config.toml
experts_per_token = 2
moe_layers = [0, 1, 2, 3, 4, 5, 6, 7]
train_tokens = 735900000
Below are experts of layer 5 (counted from 0) of a mixture-of-experts language model. Rows are named router (the router's row for the expert), down (a neuron's output weights, with its number) and show model dimensions 0-191. Each number is 128 + 32 x the weight over its row's rms, rounded and kept within 0 to 255. Numbers have three digits each.
Before each expert's rows: a language model's description of what the expert responds to. This comes from a sample of Wikipedia text that the model never trained on.

# expert 0
Common whole words. Frequent whole-word nouns and adjectives, especially nationality and place words like New, American, Indian, film, state, world.
router:165149121111155154127117134099114201076139157110128101155058115163123114133096103123110163133104067124092148172126126116126161079190124083107129127174060144168089190115137120159157154095126053067106104098090139145150211157078151129118098131150145085108092138146095135103168159189113122098135164155137115157119105105127160128127132125111138145107172157098241155134134076127191096164102085120101142136164142161142163125064146081142114128179129134103178150154178125160164104088106111142125146146132042119104162167083072116090145178102066103114123152151129082115180154127139107108
down2:153121127093069116133171080227152110129152155078099118110059137150154159130087150134117063161113113064172109112108174104139153126121143126155089106148145136099127160165158129107114113153126099173170140122185128126181156089090090113110112044143162132156129133147053082121089081111100132112124104138122180156150085143179170158136111114136116137134121138100143150165176056153085101113069111156125176091163112084067186112084115092103137144131126119143118079143103108101132145067120127189150099145126132110137114163171160119113095143126145132078170141094117106094145093093035074194
down3:110124125156164138119077121142149093171129100118150216116109150023149145125126159134169117121105151147157180097114105118176192085117063128106106171123131145061196128101137056159081171122120093151124111153135148159093100154104167141199100119094149129122106082185096124136187137158107113123098084086186095129178153139143086131112178158045153149149145141125145154143129126120133101145143164113141081158162118114109151126176089139155119117087164106188124132173134146150130141127092158112113124127123220116140159116107140144153067112128131164152120118126153104243104100116151103182
down4:144186074100173089065145143168166123073133113095127102140090117114153132167186035204100125093154137131209093054138094140127185131122071140123082100141167149114149080119135106135148081131106122093103116089156100152166089117107147168179085165225100121118160145156103115187107171164132123095185162069111124073163080079153107167160103104146169150126144094149124115092121083188115142135136124136150148174121116093072140120116122154103161131153117131122072141160117149129161135139145123153096103168135151134158109146191124120108094152101151139119155044127123101138103154141159152144
down5:066115142107071117074112180163094088141110149177148150111123113155132138095112134132122100127153156120090211136079152083125138155154113120121151133118188042128153138172102112140138120063201084199110103128063157094148092096085138086132104162089143061134053110117125122128191167149134093165175120113145180115161163133051150193085113112113098107150118104083088128124133087132137121123152145090152136091058116104149119099155153114096124112138132084126112112116077126198148119145181139149126126081133184128149150132103136180184106126101111127099101163130162150148142149075189104161
down6:140096117111113151145082121168171079104074105167131108085091131127095123121132100173188158095085202175126123098148145149137149123109127223120111096145156093164167158130120145112147110103121151123124096140137116086172145064152087152122139148157102134091191161122147089145124155160132202155124089044105088105123153137125141181085078137085131076153165118141167165050198181169101170156167153100088104105091159120095131107133154139125141120106047118087094158097142156101144121167169157141161158160137104103155095117159125184121161109143136120100109127103103138099081203165144119073
down7:085095126130051140124140087139107102151114145138105133085120149118168152141090132065169121114136149143142086128134070129120129118069139123131125087128087136124214140157164137073178198129169135157077150137081123158088124161122059149101195084201138132122192128138144085136101177149173099110096083168099167118143106121157154090114131115083077148173143081101116163139128146151087129162169106109167140111112125157180111157119189128133125120115129165078138139083184138148100119126097152070166154147151083101114103097103161142185117176129121169157052072118128169142136123142095041094
down8:119165154112114172159118098165130137112161134118153158166088131099069130097074147175148162152209098121117151138099121121150111114178130145176149109165203114106104169172089122130128076126108137138138141116183075123173124170138131101109090155148130119101202113127109074122145072148147109102194116104141087132122101130097135190090202136080096170148148122188125135103147168118124114148136103147151077137095087089105144090108141054166078078152131045092150170171129150124176150098139135140156120175095098125161157107087118173146143185109102167094086159100084111125096129073194094157

# expert 30
Consonant onsets h, w, st. Consonant letters and clusters like h, w, st, sh, g beginning syllables, often inside names, as in Bramhall, Lackawanna, gain.
router:175071141119139078144125150101127147118147165131162153178163132150119088100151129087097130099148083164141103105174087125145140116143115124146159191148115144153140142086127112140076115113098115149090165040111160099137174144045140166117136094100164058113135156160160183084150164154125126204152082148116124073106130133149152116145116165115129172154112151083153078134152125088223086148125081114129127180154148156168083032080149166120128150151089199148170138171135124143150120101083114140097141157114085151114150097108096132075138157102150114135083153188135142122196165131153089089
down1:119109157153165061093153137121100147107112069117103135197052118128112124121101186121143165135154163159107137097151081149105151144077150093122137126139123164118151066144093137166109129150125133165103151144160086106093127092141176144145100134175123094192065079061141110177116158125114135165096135082110087151108136064099110129162121121130117120177147110141097135158137129100143112175161130120140113134128142072141099048144138134127117174102115141078070131126109102071077166196163166156120157196100115148093116073074183144154159081109116116064138157112121020163103143071117138145
down2:134145144143108137099111154129107154124117138079147112079062139130156141178074121190168094159116132122148199110155179140131169074141061109150120162164143096119112126164160154136101073199123122185097080147140119143151100160134132138127083149080133151145078102103152032104168149182139098122115086163173151123151111119116118136102132092163193155104159175156086156087112114093181116120158138122216122091151166095165122100168129151112150111139135068178067094115121102139124139153160186130194142144149086109139130132139062157169102156168122081116146131156185129141087085065139150107
down3:157112124147125121091148087162136136067132118086112140141129100070099150142115079134125113136107075206101144177124134101085160094181052123037045157134163144085123166140115099173170165152167108087126083179140141118164158137145084125076165161151092091122118112174056051127116112128132120097088180150110187147150051119095171150162180112129142113129132142105122107066150152147105120129075144160175101092101135155105155119156109149169175123147116096120136159123188165074136126121205131124131191118159151112165129141090100138150126128117143150112164116134169082171139137081125105112
down4:169126119129187116076120169168166179135148130102091151130092078138138120168122115100152142058092153119116189150114111158179094118137144138119155090134108090115113089158126110133141116099181143127132136120083080152081170079145120139161158124088124079144095165152183153098145156125122197160149144095086168131117133162131132145139077052118129186105136106061117119153096075058105107091136123103113094189166130133124139133181156081118116124179119121082139119113110160080100077127097067168184143128114238133124083112112106144143151093150097148058097137146115102051130190114117153155
down5:092119140106143133073095142156092107186098086108115163128128148090130091188066132102092158112158180120180154084101067126178110110169107192121127160094114134170068148110090126122128149157109130137073125114090137140069129157082111083098073069120135141139141133133102179170061132167106143119140138168152163093171102212120124139149158189126155077177164132119121208107120123169083145145112127160144133182095135099122097199167086122143140159106091133135151124191054084159117087126115087121146140157137091149159155137131160104156162168122163138069169113077134110100151166126155157123
down6:152109152153094125137086050126139155088138115205217145157197085165133134126167128155118112137137137149133106162130132172051129140118099121133119131126148103144074147128182102187131067161178103105132101159102092110179150104164093088091188184175107138091117141110125123120144163149151190085160170106153129159116124095177159120141131121086122142102126160129160153126161162092081119185134131127095109147081126146094154114142129079169083146178099062131131108111147133175119068128095162193123138095136151098118118187190098145155157058102082098108145111220110139122102129131132087121
down7:095155161145160107155126114130114135148132130124133095177142166115107062121139147085130180092101133137096148114056133110123158121111157153107085161095142091167110090157157094115104153109124123063151120114141160130129135102107157092091114141178120161095176060144122139100132097139182133113139122111152104151133159088149033143109104076153172143110181100165109133107102180216152183117125124077096129082155109117118170121192209060120100119089160083114131163145131156199103109092117098117106154103093141077194153055142067111158139102116148126084053092117137095133165109163132080147

# expert 4
Mid-word syllable pieces. Short word-internal fragments inside longer words, like re, t, me, cu, pe, as in inter-me-diate, docu-mentary, es-pe-cially.
router:143129158094178100126108110104094162124095089103133161157115088070083104099154146117095163135129130143083163095179107112182139124127117112136053167127063166054095093099155085140132141132104156135110164077108161085151131128172121170073050151052143071119124144132115139109110155110095096115168134154111139131125145115151108055141119125100140101106165157135209090100146103084081109125106185113100132109122127147166169141104154120155115136159057108149149177172179131143101194112165127167125127132179054154103122148079084136113119138073101098147162170182162102111184127161168170136
down2:151111120163135114145173134130152080135114128141136079105097141104154121128130148187116141116215107187106104135107092130132110090120152106130148071108122089102119116132131127109162119145135120156137163141185115131121111174115142105107121111119085185148086096141091192113131153080114092154139139177148129233100138147109080140036125153138121096120121191128088105127069084069093088090153124104146103148103149131096096097196118142146176158091182144150111143139047145130180140071095069128172134151079120206122065091146172081122134154141130103143089067142160108147104095081131192128
down3:074148153098162099076192147113077158104090115112113114164104116152107156093127096110146161126123122109146107121096134140095117164170135161142111125120123188124123067128130043103150105169166106188165145113120139077160167153139105153114125060113110145155107165175120097151104169146120105159130164108098115122137116186145118079082135155123103152144131114140085143130087108158143159150100148133050125127076165140165139169112107159097063139136176103178174100158140112106096165097164064193163118191106089144109104156151136088083151187125107042109084175121122154121059084123200099175
down4:155116142143080163135137113159087130132153171133152148116074114152136078090147134158122156125124147099092131107114109115128098127144074151125153087114103149167151069185075136131117136168102102122097157089176103130099111151091129098129108141137138177126106061075136116125190161129140152090161100113210106051109134139150161124103164131090144164155114191093179184051132157108116124101111110108119132082142123118098188169121070101120093065141160160177169043115102188103097141084115125107228061080103109145124183100170180105127091104137160123177102101130114123146119090119116144109
down5:151185067102151140128156148110187088166124143139068090151089147168102140161142064118188116153095140188130175182147134178134128089135113148106105086131176153091101143117075140169191150169083083119053144140074118095085126159132120059143163158119162125115167085086136157069129078166147149182128106102119157185115078124134143135131174142145138144108124112186169127096150127161159116110142093139110125136157102057136098125128097172077152158115108131105139094125125103099121126181107198102158167115061096093113082104131106146150121163147114205112131122165128163142091081116077150163
down6:161121135135115110109123117182087197066119103131137095180102100124156186071098168176136159144120180097202110118183157082105114087172089126144151140181116135123141129196129076153147090079186122151173174145064101197112079119119090190115143120053067062193119154121122063140118118116113121118117114082113155098178150164099119167180183099116124132132102131122114122122124102101109159110144132137143139084140138144122167137105213115140086124182171154135110185133118104137112103126168122124138123066099154119065100084123157106121126111100145102114056104149132139113135101147159125137
down7:096071183103188119143144133121165121163168178143116107180119131152129213164125162175103124072138127128076159148119098141197090092148139142139131082132084143143141119185114152148128148131180053153173120125163136148122128101140125171111178083121133182114119125151110125104152137156156127124129082101132174179134062097091176088136087107102153143066124170142120084102122119160161101203113114156087117166126088048110089056111136145123087171149200158142115155147141102135110108105113089134128234134123141097110156121102141150085141092125172133119111101155154126140187078166108142170
down8:157169178109101160129097155165107156166114125239170149132134098091129120207159076111149179121150164113133142122201177093114128106093088129119119129140114128136172128156088152138126113096160125092137130129091104111135144160114137116139131074188146072107154157162124147105132087117098087131044137071129115156134160118144154110143087109125104129189146085060148143112126099157161142132118061071146125118141120116108101148143080179151106066100135144195147136112093117111150110137165137153124060114121117135159094099180120153112189174151091082106131172056115142181182113170159131210

# expert 12
Name syllables, accented vowels. Syllables inside proper names, often after capitals, such as le in Helens and Ho, Le, Ju, plus accented vowels like á, é, ó.
router:220073108128136145166118148097094128091166075137126160139088143161123110175120161099077182106145133186050119126068127132134113085126160101087131160116072165127147133132136099147155115162114129106090155121131133098157117113090133171136060117132128165117140063123099126172132139140108044111151147114099100149109128080108115144102132118124095105156176198086180114158134128130109034133125133076141090110149147154164140107136069166136131135124109140116108144139108111139152169088179070103162133159134110117101170143105182140168176168070068062141099145189148067129097138068124090076
down1:058108147116133175107097116113098076161096095106136158102122146096072136191148172195104085149122136064091137115166146062169087051149092100145087136141105152140207110063177170083132130161173152105133125107099136130156166139139156156119122180103073132118118105133094110149113103154114136102163112128095080160147154132090142168142123168116153116140117134121187141186156047121140166149138152048157166135126177092118113131164165126148152138110163174199130142145113108149107139127127202148153054110150158122160131105131129144141134198159149054142116138155118156121146131168081177138
down2:058179132118165175138105117152115132086183080134110110132160195145120145082109143171146150149100082105096084110114144156111117172091157185142125139128108131160107103171126101077129102142106115171094111105066163135156165130134088103152127120180113103082083112084140107156141169093098196157110114138117132105125148078114149166143149088177084127144222098107141117130140117134127098140184145089156117124110152166123091116255151131130124113118144146130128082073084119158096087098171062143156069152103143120141122134107127144078114110164120046128108089081179130125182138145199117147
down3:128148092111138123050122142152115102122121092067118147207091135067132069104164178154127117113127128122088157118150135134083096161139063141162153144088200148134154094100161113106156095183128117101136211173157123113094137124160142096098119158132057141154130093096161131106169102123176143085118172121139185067093143113121152107109132133199111153132151121137139146113085120123176093118139067162155114123147164114175178133098135167116138141160124128122120136138183099076140096100124159073129148170102081078080117144165135081061148157124166109159124097143113131101213187164060103089
down4:190180132131199128193146093096094124181168144139152165111176135128154121142120135152164184164102142133104107181097124111146081122130178188106141131128134140095134164197160113166155117110156129080095103146129139177172131088144104134128121112117098126063144160148122086106138151099144119142149135146118132140143125086058139073170137153145116122078107200104087119116093104114084075144157138151116125216172078120121085065101179093131091147068231122142119127128105147147158147128094187134074096139177147103141107124103117091115124131151161135122097040144147119090151161080101071129
down5:143068099107204112099130167128149121080116102182115095104106145056105160078058175137114161116114133132126091114108183166115123126069131131103097134196137167183132151113128127100125132082090152125084085166099163148114163188098112186105102192122156107143102140122110029131120126110144109102066102139134122188135155100097167169163161073154154148093081164077153082124088152155094141142146133149123129133087121147038137127103155142086148139170132159138130122122186099139127122095148085095133083110160086154069149075147143123082095169134108107183146074111170135148161103149115139129
down6:130146140086112147123117107112115125107133101171156095111049149080186082139159164106138102086164123112126127134107168101129146093114199133179135171123116116206152133111080238135100105140116110131127126140133157145157134115102126142145101054193084123151129102113138111132108140096122105071056155095108132139111153128111144139122071102138084142125041145111160104156110168135093142098170094186126134105089136115138180146154109125139122136156183124193123216135163084087177155123091035128160111160142180172135130134121178151143143130146123151127130022132103114106094088101144124152
down7:140102074127067152119172162138040128200147117131074165189116112167180126159122151159160182137088210122136114107151169124112171132047130144072113129122113098136100125111124098192143125146164154116147115136133096175155179105123120129118131114132060147120143095158137136151088127110095118127168136178173105171090096176140119069144219151095108088121114182128080145108136146102133089090109133126156106164130055192146118126126111182135173120118107139124113111122100133139168126156145156189116056148128105127151067143114129095166119108186101074133098060150115094107111147154102168150